{
  "num_hidden_layers": 9,
  "hidden_size": 192,
  "n_experts": 128,
  "experts_per_token": 4,
  "d_expert": 96,
  "d_shared_expert": 0,
  "hidden_act": "tanh_gelu",
  "moe_layers": [1, 2, 3, 4, 5, 6, 7, 8],
  "router_score": "softmax",
  "normalize_top_k": true,
  "routed_scale": 2.0,
  "balance_loss": 0.0158,
  "balance_bias": false,
  "n_groups": 4,
  "groups_per_token": 1,
  "init_std_router": 0.0303,
  "lr_router": 0.00154,
  "num_attention_heads": 2,
  "num_key_value_heads": 2,
  "head_dim": 96,
  "vocab_size": 16384,
  "norm": "layernorm",
  "norm_place": "pre",
  "norm_eps": 1e-05,
  "positions": "rope",
  "rope_theta": 50300.0,
  "rope_fraction": 0.5,
  "qk_norm": false,
  "attn_scale": 0.102,
  "tie_word_embeddings": false,
  "parallel_block": true,
  "init": "uniform",
  "init_std_qkv": 0.0376,
  "init_std_o": 0.0376,
  "init_std_up": 0.0376,
  "init_std_down": 0.0,
  "optimizer": "muon_variant",
  "learning_rate": 0.00669,
  "lr_mult_qkv": 0.4,
  "lr_mult_o": 3.0,
  "lr_mult_down": 2.0,
  "beta1": 0.95,
  "lr_head": 0.00745,
  "max_grad_norm": 1.0,
  "warmup_steps": 200,
  "schedule": "wsd",
  "decay_fraction": 0.593,
  "decay_shape": "cos",
  "final_lr_fraction": 0.02,
  "batch_tokens": 32768,
  "max_seq_len": 1024,
  "doc_mask": false,
  "train_tokens": 274600000,
  "max_steps": 8381,
  "dataset": "wikipedia_en"
}
Below are experts of layer 2 (counted from 0) of a mixture-of-experts language model. Rows are named router (the router's row for the expert), up (a neuron's input weights, with its number) and show model dimensions 0-191. Each number is 128 + 24 x the weight over its row's rms, rounded and kept within 0 to 255. Numbers have three digits each.
After each expert's rows: a language model's description of what the expert responds to. This comes from a sample of Wikipedia text that the model never trained on.

# expert 1
router:128166136100164140159134142095101100082157096100138132111127144176143132107099095099106151139120154133141105092127152101153088129163134156152159150099125114139160142086136140141111101094153088133114150117154128154098163169139124126096147094131109165100165117146114100110112116144128105114146157103099090106105094108128151108135102150138148119136111151137154130161161138114149118110125124140157160102162156114109166101099120138154168123125111161162151116093110104099164168160097097147170149171126154164158131140096130156113109115124154127104136148178089114142115156105109154132
up0:125146109154125149136115114176112156127088120140164124131118107130096121149164108160123125125128129133087128168103124159149156105114079086141114139129109103109159145133136148090150128118114114109173137131080103149148124141119125114131100175088122117146086151185165087114146088147089120125119102095158137139128113167128173149128152101154135146118136085158116113129116107150144124130115126105121140104107147132094112118130119102146183117138131140067137116125135188130128179137140075132149119095155099129099094124213146088133140157128124136157098114132103104155121122135119143134
up1:130150147126101105130143111130156124083123107102124132169111133148127098149098126174106096116131055146085156105126090139107146135099141153130159137093102147157131186124148112151175125152113153146161117098102142117142126108086114123089144146151188072158103137099134163162122146131136139128122139142103149164088105099152107117144156129123138122148155136129108118140134128152173118154104142111115142148084102104090132083162139141125150120134154120091134114155163154158127106091115126106177118095156098084109113117114141098157142143132091137136096138096151132099109119134105106150
up2:156133136158135157155132154145166120122107144127118147135175142112130153128131152166155102134163109115137101150128162143134122131131112135109149146125140131111096158102155089140146138153087104120119111133122107157164096107130122089122114138096152098101155177113134102149078152158140095063094095122190146140154120139151063136136130111154154111087143113092164092122141094135109121138126125122111132140125111111139141157131153145120080118154164130078096166161115084142107099124158102158129092165141152084097100121114111129121178101130116097125133144107150130111167138159119150123
up3:114110142131116100130105120176121170133095158142110138132104136102100091095143121141122188138155102132151116094124168155109127150075102116139125109154177148174101153131112111114174116126139120129115094121141121156124132128116171110130158144136068104126091107137143138151135162134108163125148113129085125149134135120103083156139135092134136132097147084085074091123113125136100132147121151138122137171117124087132087128115162133142131102075156135142093136154133137104115159141143124094092117132131092161123126119116126096180182123142139126091127140103064146124119164128135156112
up4:138147111140102152141110113132177124109109136137127111105144141159116117130141097148106136114083116150111129148135087127120165108100148112122133136128148138112125150113121105174096150129131149139137109195215134128132110080130155122137149147113157099156103135163097184130175133141137102105140155122146122165132112163097141152129148111146101134133114081087097185142108120112128124153144161118098126154123130122147101161153164120093124120124111163115153085136158140120107129139155111129120148101127128144110102130186107179133156110102130165146159126110179112117088107113158070123
up5:108113115138133169099086173141110144166083112119140141108124117150126121143173111100144147122145115130125144077126119094100126131139137108143131091140105106116138087131105113124211199089134167121104112144101123149157113108096153110181151130095161117163141148128126148132098151092123137131096107118124124146162132097155127148128153103115091123112131160125145140129167091127090110143115115163096117185124102129123120131154141149130126132125153133085137147168116103129106131091157156150155133161151110115123108183132174110116132086119096083145117144093140136134095122115108120097
up6:158118143129184151124156096105142141152120100129139151121114161067129066152149187115112140122145100134106147125138112122119120152077168096146083092154151151116141102121161149120129145142129121117117097125132109161146144126125138094143109132103142131121118151105142115130145113163157122128138123158156092139166117148126115103123161143118138089115124131149124145099145096137094095213125138088119144146124097124132126116117137146150126203140122124164126112115152147162087085107107122089112114178137147088108124136144124120164156147094148143127125117102107081099106106141095137168
Main verbs and past participles following a subject or auxiliary, plus "as" in such/serves-as phrases: reported, used, became, followed.

# expert 89
router:122145134140156108160147121108099098131161095098136112152142094153155132133093095093093161155152160118155110109119121095120090107153108134108128109102143100159158130133104152125093093123125093121149123145149120163093150163126146117097155131125106158141145100159120095097105120145137142116122138151114115102096100120097155094141093159144134125123149165146140122163155159122156122095106109163161159097156163098134164096092121149128161119146101134160156134095094098096165158151092095138164110159166136154157163153134150152131132163113160147106154131161094146119091158130136158103
up2:149134127121106153147141134116118145134126118112103136161076135162073137115099086129109107102101121109133150118144130143189132119191146137091131139108106128113146129122115171108132100089130167146108158152159080122140071127126145132113112173174111130119174141132121125080171117103107094100132119094072108112161105121137128109119144137081123125141142125132130092110128066121098128122148159132155086095141117180121110154141134136165108118133138141139132197156100139122118117077119118165117128135156156152127112129131140093139154145097148137153137110127114122102178151115144126125
up3:191092133118157099155140133113158156142113124139124121130103152127128100147123119110106100153099106115146136160129096147105143095147145125120142092126108099111110107155136108156165121111103129111105137101130138120148135142116144098138200079130123155139133090141135145187155151137099122129115147127136077152163084162152174136097128083073108117126138114115105115128113153123141105147122118135079140067083125130079151132126152147124106128162174152103100192140149160125104135130137126105111111136125139096127133125149174106107111112130139101131102101094154142162145084112129106111
up4:110103170126140148122161078117113141158143135149086102130145115105127122179103137110106172127154133180102149146136105136107139145101133098122097139145154165119110114166157130110132152108150127121141111101110154148139121102148128176133115114137121103110132145092107121165164096141136148145128168149102097123113125116081132133130125142120138117068052133142135137141107093129150122172130150148151116123122178113157117120127101113131149127124108141102107138109126119109142121149131109095135096156156106131137139128102132131059053142118142155153133123122115146124116156081041104158
up5:152121115134122141172166092110124142148134128110149116099134131116124142106083109150138137111140150127116147103157130110120145133126142125132136115123118118157103119134137135098158126153112145143111134140166116130151166081110100108131130142081086124075166192156130135102092141157128079143133101140098166108127106160110136141150153147176118071125142132091133083119116087099099126100128164145143092128109142157122149148120112151144114151122131125145144145126112124143154118144117118105134141116056112059101110168126112135110148067154109093101089170119141153067117132149114100157
up6:139164134126145110118107133102119177157124124158138159151122180126121139182122152121108147118146108151164149096169133118099116087097136123108131118137091118090095171122143165163132145159121151162126142156141169154111167123169124155107117143110143111165116122117081105132111103099143126131190137132085123116137119157105164148130103134125155148151122131115112125140140118157112085174163140123131154121118105118106121106129123130109138104154097089137090129103110141123121160109123154130092158120150083114114132180149105088122109163098166085195132101121106144126097128173106105128
up7:149146155114111166133167092130133115134127114116126142144095154082126101129070110109136081116164122124132111134165146121153145099125148148123143090092147148133106116112158104097132134106088159174095137136161138105094169158136132077114101182110161121129173130141149124170118134068139106097111137132120096131145109130143123126100132148129114101141042147078138098143125140155106138098137116130110118122112099151161145120134126161093137104080137140107137154129129148162122164153117123091115186125113140140120148125107142129142140107086097147109095127120122149103151106139159115169
up8:143151159132115105090138131086129160138127123129101157101166170146136156135115159113131151158147156119134101134143144131152094131154150145111141148125132133118103125130188109144118099197147115098124107127152173101097151110127132108155160099074181102107092139135116138153182124170114121132166118103139093153117142072130127128170109129113134146102110106130146152107108129111105113116130098116105120142116132117125118121139099107090117220089117148159123109106166146133135120133129114123144109143170086106089110181132113169127120161143135092123125110121167137105118161140133137136
Mid-word fragments in German, French, Latin taxon names and non-Latin scripts: ue-ber, ze-olite, my-the, T-ry-peta.

# expert 63
router:117143142153160104157133135105097098097161095098131121139133109158143136122099100101095166153147162115143103094114145088146095142158123138144149121096150100162154137134119152123099096103130094112137141132156129162095149165138134118092150108132098163139160101158109093099108117136124134124127140131110108100092105100098150093143096158136139137130125161138159132162163157110160144102112137160158164094152160095142159096092116135127159131135091149157165130093098102097166159160097090150163132154158155139157153155132147154116129152145157157110132141148091139146095161115129167112
up1:092069119146118077095122102129147150183101169149144160130130119149115168131111137100132141124101134118145157124082129138126159153155075141116034150112128133120126129144144128118137121187142123133139122123138138140130151098141129149136120156129165119128132134111130144101182137114145136150136091101100111138117115124132118160126115108136130068112114131139144113139142109110105132125121081138151136126156119074119127161116121121160116122151128178128150131139120120114132095127111118141107116093131104121167127057154080147180133082160155126137160092109159138075151112141149127168
up2:129098135103134155134145106119111084101140183078118186078111121147124146155125109159136175128095117124107129140076135144121139135123123101159123106103133138110140069127093151115124136122092132141139080107123069114117147093083113110129121151090134135134151115134128138112111111177137162127136164151130092124150142147127061119130111118152138133202126117163096127133175084134162120128158126124163124205128146104107134159122125108145160162143141180144102153145141123131127136133097123088077160129119126127107137129141131093119124128130116141129125118120126113123127156153120110160
up3:120118107149103189109102134123121136155130124132101119139153148133142062150112151151160097135147111113095145104089124148112106120136109148109109155158111127145125133156126133121141137143191119147118085091113166112131125157147135128131127134151115118148102132107131114151122146151120103143153077165162094081161118119138112123146168092109152146172097142171115146151149174134097115149108072114139138115105139102110138134127103139118126143102113141123134122125157160163117083175148131213147111172124106086144122112091110130109124106116075114097110117106120153126106120071134119127
up4:104113110147133136124163117143117136146103170112105140132116136149154119127150140146119125130132132109101113140152144146181114144106140132111134105163117142168114129174139151136109122181094138164176131086117076102132127138154087112139108128097105129161107151142115127122097121146133151122131168151125093135121122112124102124145151110147065158141082133178087144124121082142104101126148137154153097123117121150179111101123060146164113198117107099128128132139132121113102121156146153124141152079106161097137132139112108128146093145087135105172136108151141067155130105086140116141
up5:141067137115112105157128107121135141092130175111123140106118113108150130130143105160108117169129112136103133120128142159140138126167115130133153165104129124101115145096146147108163120128128136102142147110126148122116115113151129177132122134116147107126119103126159140110118126131174117136154168097161125118112157103149110142121109079146097104124148102124118144120051146139093162124148119155148096126144175116162127131124185183110137121144111091102116120162122145113119129176136131140096179135089117162107152130123092110141108114135101152086074094130137173121140081107126156210
up6:151127145207148125134132063169161137138131115119107142140099147127101113109138104142145109115162118144127122152048141157113133124165132117118143158120157111097090124136151111078110128130073093112170143119117096115136118084150142128129163143106145128139144122108137116109133089149142155123133117130116111144110121115096126122126132137151165119107116147150123136110083172105107130185109148113116120153077121159126126148159091169159106142108096109110139144115132167128098123151145164133109140135134133070129140172119095137164123157117183166163130104090142127101124147138150107106
up7:186105117163110127133176120124132172156125106127141146132163127107176114157133143129112139130097110059135161139128157126155144102106144070173155146138126151108117062134095169163150104116114137138138142126114170133144122119077109110127150152163108122097127120146153133106118189152157119155120101143097175171121130178112131130109160126157116121163115099089107155151145137102125146123113160128102122085090104160143120123161120120111121163137117138162134074117135106140133117142111128125144132090118155122153137143157093157119125094117140136114117104134131136135130075163149117140
Adverbs and particles after go/come such as went back, came up, plus intensifier "so", "own", "soon".

# expert 114
router:119168165124146105130125134121106099152162099099136108156172100154152136095094108095099155157161156099147103095116134102110108113115133120120145120116167095151152142098098155105101109124133107117150108168167139145100139160131136103103152119125118151142137104155121102094096123151154127086103116150127114096096101121100138097151098160162145150129117155155135144161145152145139109099101091145151159099155151100152159100098113130131156102109103128163160112101098107098157164152097098129159160153156122160153158123148147162158137165111130157093141145157097139127099155128099161101
up0:135177137133083125130130094145104125117120110123134104147150154109098159126082113142160113174149122137126150134108108156117106109145131097115134117132125169143130122116143119150137126136119134130146167048122159113156147152100114154132119112068144133095119148130140115166146126144112076145108130137103134165148145187149159153131135101070095146121163142084120155113163118157157131113140113100109129124123084138108133116127125130149117134101144153127089153174137156116122111135101172184111166101177152173091122142075082129109109104135159140129123094098130096144118155115140126132
up1:120125097102143109133179154115132115076115179155127094153107159148069118126161120107118134169144106161116144124168121160160131095114092116128108146100141118158130106150155080173141139163099142106116164122160114098154144120118107111102118135125098077109114116116113110134142118126127110176146121081118135128129145140128141160150107094131115105142102149107161130104159112086118121207152119123162100121124102147111094138127146082125123118121091139141131130122174110113143118139144128144148132123114180185112119148127143147101134132125097112139154093107128173162088143080124125109
up2:117103122157095119136124144185102137084146123119157167145143124137163143120136149149120099130144132162133099107145067129103125120112129140133098122124108150084151115170141164168146157131160110094115161172112155129144129076130163128166123138132121123113129119087122122120144131127151148135152129139141127116131128099117118107110095146061170134124208121159124116142154093141159148081138113127067108131109149135165103123132124140148094083106118111134140139126097135155121074119123119114115148101138136095123085147137169098093129125137144127154146093105103146134163094137136166177
up3:117094136102138140119162116126169152094102136130160167080111135084135168162110131132106115109160109117131088136139143135125081126044099199122133097198081116119156174166142123143121132123143107142168098121122077105140092120132162142153133146140139166119129135132129156115158137136146106115087149162115136151158175122157152142149139094100151150159115104162152093115088128132099153161118139147146151132140144139114122141117117136122158106132120099113108133131104143148132132088122130113130100112133136084136120147105079100107119132129113127086146124120147130165163144146135136144
up4:111130163104141165082148136147151104085121148127137146129159190137119153140071138120094137113130125048090124128123129114129135123146121110138131139105095120117156134111131101097169145115115122138112104071165121134132137104139163171132097124101129146116135129119114129097144119150117101112168124158123147166091110154157163136121128107120115148161139113109178168117125106164132137167160132092112131116091142151115126143131144099106086112134095187124121115144168124157140132084152174108155138087138146102111124100137136134121134115115090152149092103128172142151141127138078088158
up5:145154115136158117166105144127148153126114147127106129143130093153098110135137153143176131131176142098156081113190110137111156133134143155105138158133129113110119128120140113111157124116078137125091121120127137106114136140100117145117115195072144133147129146123115150153132207117069131131087127094181113165134127122130076136119142123151125116157143120066129104107091149146138152136107130128115135129138092085136116128177161099147120104079166141125123086158123117101108138161132127100129148105162158148111107100148095098097152132108119148105105118122130114114128089136113089127
up6:158141137118105191158072149129119128171129162116149145149164124085150135172152128164132107144144127116113158143112114120141127151170073100122104103117129153119089136140110104106153135086092112117108123121157071148140149138102127140112134142133149129114123146116138155125167101062129088095079111149100088136137128132164124123155143136123157144048133114100107180120131136135098132133145146113152119148125114104091113145118146164142118152192138101118105096126123092140117118138113149140120148086121116164113127097122095128147120093151099132148087114112111145109140106133132105101
Final vowel-based pieces ending names and Latinate words, e.g. -o, -i, -us, -is, -en in Cielo, Sufi, salmoneus, Aristotle.

# expert 96
router:108155141121166128161132149096117098089161100098141137131130127153137146134101100105102160150152161115152093096112135093121096140163132141152153132089153103154154135109134153125092097095124099113135149119160143158097145160139148138094140105129107159131163120159116095098108105122120125118139147116103107095099099108124158094139094152150136153132116163123165144163157149100153130103108144149156158109159155099141159093094102149144159133112092138158153114095098096096165160159095095159162142162139164139162135147106139154101108127146160140105121148161099138162095146103111158106
up0:138111129121124147113147154160152116098114132150080165166090154125186100088118125149137127122126128084080132148115142155117171106120166177102120136139109100137108157128124095139148125131150172122119120125102159124116123095151127076144122139078116117167088113122134140143141142172160114120123162148154131115143147110126130139149129128144114132153158089072124133119103096164099147104086165085109113127107110081130097114153145106153105137119135115139154119141116153143107137129175150122116144166105046120111107163159105146156147162141165147142096116111134130142142150106095145141
up1:145127175120104108117142130127102087140145143118160100146095107116171139145145129114195154098132124130112128171124167122128114092117147116160133109160120136131147075146162119152111093089087134097161161125165128165101135097130086165122082144142131137128159136128213092146113115168131140107169100124104151102145120129144138119121117055159155172170169126129114108113118120094138176088111138115155131128102141129128119112119158089127130094131129129132133121171141109140116140148138081118139099123106134119092128153135142106125115134107125168135096138145109131133097114103147158117
up2:148153177119095135096119143158097088169114127147112144117131117108128113152141151139100158136113048157117121133145145089147147139098101129126096128110155101080105150097110125156148159128161126086149097130120148119152098109111113104121085137170117111059167100120131124094122093145142124118120135135121110127099132153140118117096157112127152144139137118104146128118088156175186094131145157162127151161168107143126123139134131138149162151100144106148144147152070128130160133071163136138149149117119136165133117109100120146104104149130118101102135126115145148156173162154149138157
up3:120160125183129124122135113125142150126087104114129105119112122158195154163151131124164176099145104143110107117119136140080114141126097126140125130084111106153114126101123145116192129135184128098128123149127125142145161134127098148102144112116138121093127092138200130103125120129124125132108106110098132132134130147114138134132136073112136135118146114122101115085056113145109127156167131171158164123100129158138151107118122124152119123147145096101078154136169148089090139141142145134101147149122097081117100121147121156125106113166161105127105171164175152129119137148128106084
up4:099151110105099120124119125113145141165132090157163157105150117165156158186150139095150116142153121130179109122086098126137126051114107162140194117116145111083087119125152107111138122111152139144115149133114100151127098115124148153156148123151091099130137133138106137163102152109171124165137120138108126143133079119128115130089176107150137179145085140127138102119143137100142128135157118119153148171129099140150128101139114095137121111099142071090098099112137132152171164130121169111110130133101105108114104121118108147139125147154130136128119130116094155157142126091076139151
up5:142133150126102147108125093132178158118166142116099137113155091125113145090155111155130110107153109159129119129146136112092130105091099163143142164130108145130101081148139069104183093123132145150079116110173112112155096138147095162136116150090142124119126163151183154103131089137141118139136111084118116121151132119160090099155094138105092142113140149083114126142164164118102124161135134114120151151147098107113159146132129135109121085123102112163111140148125105158142194146113162130093139093112129130133088111129152101116150120144114142106129147149096162114147085166127122150
up6:147096133107136101070097130138158152107154117139168140153118127086081146096120091127076152138140124130068097121107147103122158120084148106120123138099156087100145137114108183121080111146094106145163115077139072139108158162145143136151140138123134158090102145176169147127147103112120148144121155118140101133156128138127130135158134083150181157163093154108140092160141160110160119108151124123114138133096128131146148099145129121110123144128113103125106152134129112144133124150160134100127112115147123116108118147143150135125126090146129148086106067108122125084151097154109118125
Past participles and verbs after was, were, been, mostly of moving or employment, such as moved, struck, hired, written, renamed.

# expert 35
router:137150155135168093161131153123100095096161112095147128134132120141132128115103099101113152154154164109144110101112146094147099154153116150139144142101151088149159152127144140115095103107150098100124121145158129159096153163119126127091153122161121155129152111148101096106120120154110125143120158110103111092089104140094144095103093137140146153134108166134158111158147164110168134120132140150148158090154161099140159101095093151120155117121094164154158133094093101093159154157097096153160116152138153141160166136123146158107142132158154167124150155130097138156098163107109164106
up1:158102163075134146130131143132110154143101139103115131142158142139108128150114107161169162137085138094138126151186101149121154116091142156132103119151110133099114107131142132095132148108116125150100096081114161133137143115149121164134107082153116133136159126128079153145157140132151160142099118153118150127132170093130166153080142149136171117144087119116133153128114131093129068163134095100102074127139114146101126122159086153106124082135140121125106170116154109112109105146129161137121087136142147107168112162136178094115074126169115106123149154127148169138142129120132126114
up2:152094136121137118079162103166140147167109080119157137160132154121090154166151116131134083161161137125166170113145097118095146093111119163131145133151152123115092130123118083159142094146127155102122185121089110141113141139115130148123085115084123130122110149148128148124147133068148127151103111132119170133129137091137151127138162108137176121104131131115111140167115112145118116116107141095123150151078146160124141125120133152128141118089131084083124144123164106076103125139120173105134100179130142123122121080134119132180160132083117086106125092128120127143151136109110140110
up3:151139174102098112174132064116160125138100153148146126158118133085133179140158141125164131106101128134105134132105103086161144115118148088116166112140123127120132083121137122125135117122135093123114121187145156135171110131122127155140143138156129117171097085121152110175129142106143092106132154106138121117145125113148119117146171128143120146187194108082139104127142120109126165151135110119110128167121142121129093158147126165103140099134127142083143116137124106124120092130156146157095152153169117136095123091157115116171157113126137068100129143108145074121136122155103105133
up4:123092124129092080130112107147146146149110123121130160195107071137189072112155142133134145169163134081113151108136122133107146115098106135135149153153120117123136137039141162127134195201122118107075109132115117147150108100132120113108131131137167089121137103118125146123112134121139118120141138126127122138113107136148123131123125133125102126094157127127109162118106106119123139112178135149092140160120088131138156125122133144121110128123168155110131157160134158158091115097131143152136101113133174089102100123134126154133138138131110087139177117080110158091129128094128124132
up5:116144124167134100113092069103142167175124145119115141116139107140141162131142117107107102133137121084153144126119119184121138148095099129107108120130109163125120133101142165160128133129107147107117116136054158064156168068124110136139149176182123115136134100132138118103127107127147142179165079135133146135131138145134085151095114140092086099158123126149127142105136129106155138159084107122102121131125142134126086138144116105088136127122132060121093135149149140119116146151115146119152118110101133158139089133154121122115117088154155142159094156136144155148135098085116139136
up6:148160127097123089130127097142158141142104125104107099163108122110183127159152124132116111114132097094130162140145087113155152167129122123140114101205108146122133139100151182154146129120123155136084136080143132159134116112142067102144123117149141129110094130136131130117145140146132127120140130151139101151165131169109154114120110072148098121153124127187105102158091116112144132120147134114093100126122124117141114113118120152167146115173135112140136136155153085111145144146121102098104119076175108112168107138119124166121173115130105077184160094134111109098115106125127150111
up7:124096132114127124116106123044143158138166139140085127126116132115139171140130126102135087156152144118069097161152111152153141126130146165159153094143128127093148135153108134092121142098153201135144154139136112094127109097087115144089113113097108121154117147131113124168136142111132147084124102110148150114114153130116120140159153126158121131160103147117101118153135109117128127098099111124120103120128119102122124136173125145122152144123099118135074110108154176106134129148142146118075164135076080146051115126135138110131133153125142139164134147096104143160121146120106117182
Quantity words and number words before a noun phrase, e.g. two, other, all, more, such, many, most, these.

# expert 111
router:135161164149154105126133133107100110158160098100155087165123111139135136108107102094094145164156155134159108112112095105085105093139130105127112119109155100155157104134097148153100095120114111120167130126141125152106158153122114109104156096131126149150102106158159101104107101135167148112114100148114140099103122119102156100116100153155161156140158159156114156156138148120148128094099096154152147096159153104158156098100154144135159112120106098152154130097095118105154158154099097141159106154157098144152151118165150139151105162104156148101142136164103158110102160114111163108
up0:103132152109109093144132130148137131104122102147074146086142164095157136111109116129142107141143131166102105119112123130134129128140129114178158134129117150137136096146156122149136111147109117074128116140078134164131086108102105134145117123097079119057117097156148139143131131145128151101109141148199120155120144131124154114116132124132142099123159120120127097113163101133115089094152112110128137143105104159141160135121128144153123135195172124116142112141130113152107130112157149206118138140129109105108121153107104090048132121119128117146087161150118170120156107135180135103
up1:113094155137116108131121111138145151134125095162147156128149138166137144096140156097132076152171124143070147120138101170109138156156100143108117119129110139146167085104091112113164162119160137102149108132072133168120145138091159117139151139093074103109137088111136123104126131092127120139119157145147107148129135126116140150135132070145110154167138137136104111099136139125129106098148160106122113111114161152114128138158108088123106094167166095093143117132105140159152124101113120130128144132143130137104155133147100143109117114148134149162077093166164088142187166102141106162
up2:113129164118133138123136127142150098166087135137134171134087142130162171162117137132102128133139109124124154134123094126110108096113176094071118107108081110145175123130151070150123125171122158144139173106133102132162101162106136074166117111116125134137127103124143145151129133116111098102099144142098157125108147089140096159156154115127117190109116121128142103105146136129101168107136171121113107118133103159124132130119107139171114100109083108120102181176140127178132127129123096119118144123096151133129137137148182097158143161151165127149103119129124115143171125111103102157
up3:129147131117108149159102131114130148142137143139126160105115119105131096144121148114125124130188134155152115117117175154130138088103157177163129116089127119124116109164078114137138118127104139132155142122119140147131129148127099152148121139125121127116170097080124125095101127095162088126117126168130107162152115134171146124093115128127089147153127135123135064078099114092148113131114096180162166148131129130102133130145110079156104180102164113133068172128156101170139133074122132073145130145117069135135124142130113137121154136132112131108130117113102097140169109154175128126
up4:140147172160169167111138117157145126093161149123133133118121119145137097091140129139115134126158129112133157164116119170111112131128110193166092133121131147107132154132103043141090136157129105131131137107141106108106147106122166143153150126121152073109092109176126160149099108118151126119150100116099130121128130135132110115136118145090126126132117112157111129134140112129111138109116129098102125101156137131145100135165122143102128096151130106060133116117183136138077099135155144152145113140122175136074096091134108134102163097123078163183105094130149142140173124148135111110
up5:157101139091125119111083183113153106104155147116130124125162138127156101124116153147147103162122160110147140140118104103103100109113140083133076077156104192089094156107098108093118148151133096134124110138116086113152162095141133169153107178150068120078133101129156151156142107140142121126152191150110127146124157138120161112132132133110147097098137094128124129122121145111141132134090175166109136126144116146143121131127104138138129154118164145113140123129156146129122101098171131119113161106106149100108167151108137158142126114107100113087121119110103132155102095127125115176
up6:186136114144159110063081120175110137124124161140150155155104142121168164090182193111112130138109106123101162150106106136149110139199125112124155161105145137118135127101102090132140140113147116113146101118152120126120178139145182152163149141168151119133121121102148147110131135127079106135094121083149092083117115115111124151080113127131123146089130110127148137131131136191137139144109098151124104144152120121155094131146125133138106133133082127127113142137116153145103108134179139092134146102122152165122154143106091106112121141122104115083145149123138129135118130106160136108
Short letter pieces inside non-English names and places, such as Saj-wani, Guayn-ab-o, Yam-ag-ata, Nic-col-ò.

# expert 28
router:133153116139158127154122124100116101095155091101143123131151127156154131104091095106103162145127161146147105098143160090124092143155138135148155108104128107158155159107142153127098096098154090124137138123158132157093138169120148130098149102128116160108167122161144092096106106150118114126138148125120110088088095133110131092136088155147133147114110163136154128158157166109154148110100133155164170096160165113124164083093109151146162145138099144161163107095100101080160146159098095152151138152150156148156152147103137143107134140123152130128113140152099131153091143117118158124
up1:149120110122106162178093135119131128156087118108147070109150099128113140176075103122132149126117167151099121165083148162147145119124124122163120118126088147139113126134085136155116157116119102130127114128102118177135129129154097128121150141077127101088109105126143166135119156138155138127127106136082107134154113133178141091140121128165140160136114096133133146106172141140149095137121134146116081158133108119122099132168126192121115150117123091161178071072135163123127106117117118111145108134147167177136154123147125095128099128174145118137094096136120119138138111141146152144
up2:129121168097117134126127140116127162120099098139098147094074142105120113115085150144132126130116122101165138119121148116132122155160124107117108117153141114124155137105154126142155102159120152129123114109121110134122179141126123151105094171072160127061103180109082131123180116090125111124122165124137133117112140090105099146120140129143114178140074098137086172129188132118139129137118156076124148188151144112132110143140160115118127133144124112137169100102113128119140105123118150123094142131163143119130134135102116180162099140136129114139157106137089162186167102104119103111
up3:137154118129135156140079088132174163092129130147138108151127154150115120179108165204162106123129118147116138161109117182183142125126121149116136115167109138113122107152116096103131128164103131119119132099110099124119087124093125129146115124090073102097094123118141100138114120085114135125104112087091130142156150119136087144106141076147118102131121103143142153146127127154091150158149148114108179135114131129136123128126136135115110138137158122105109183126163137172152124117188123091120094133115138102164055101125098118136093096144136099148110128112115127128131121115127107152
up4:126116118103106121105107144098186125126129142127156190121125105104158134152149119135130091124177106095101148139115116126122145124100163158179120163110115135112172144141154121120154143093141105171099114118125111119109160117122094155124134148133155111125094137090135100141085145112106108142121127128162093147121116170139169175099119145157130092113135144133163139134152126114095167128133143106164124077109118155147122144125109081104128134118116084093129140125137104143158118095149131135168106080164131152123147150129140121128164058136107118138134072094152144156103152087084132138
up5:150136118107108176101135102136157159108096101077090114126134160143167131127139108101149157182160164130154131117162126128141125171163141156108085147121108094101123136098083122164103129139147115128122140138131148100171112164103142123142181125124137167142141128133157127139118164116129105118131133120127154147154096091122124156135119162137126144087136131122145139150115126151116111143136090119121121146118094134112128121116154097110076133127123115104130141117139110087102161154116105122169099127140080178115107152120107117076072171108107124136114122076132098160152168113092072153
up6:149087172186160152109163148117148087142173132104112150129166135162123115148139102124163128164117100124098152116150111146127151163151131104119081106157131142106107149149136130153123133146131132134131127136100096119094149127089104125185157152087119084109100123102108124087158130178140126134134116099132149116108093096133136150138157139136148096155108069125129120106106104146134129115134136106106150100150133103133115154131117152151154158125162151098067105118132108153159142148103132108124149124121132124075147113163069156183120103142122110131128130156102085115134127170110096116
up7:097121103168097120122135117114105141129098129110115124158134140099144117121150086133125114131113168123127130133119169141144125162131133104139115092177163145114151131122157125128139141127155112136168112138071142109104118120126148107154135157136073159100140132146148120149135145118123195094135100109156083141103132126176166135165107171158132137095137144143078180112102167167160085124159152142164115194125108135114139086139094177117124082140122101120130153102128105135148108093073114141106132137144116152121154104098093096128109146121113105117143137111147129143147115103106088134
Words introducing a name, title or role: entitled, named, called, known as, such as, became, to become.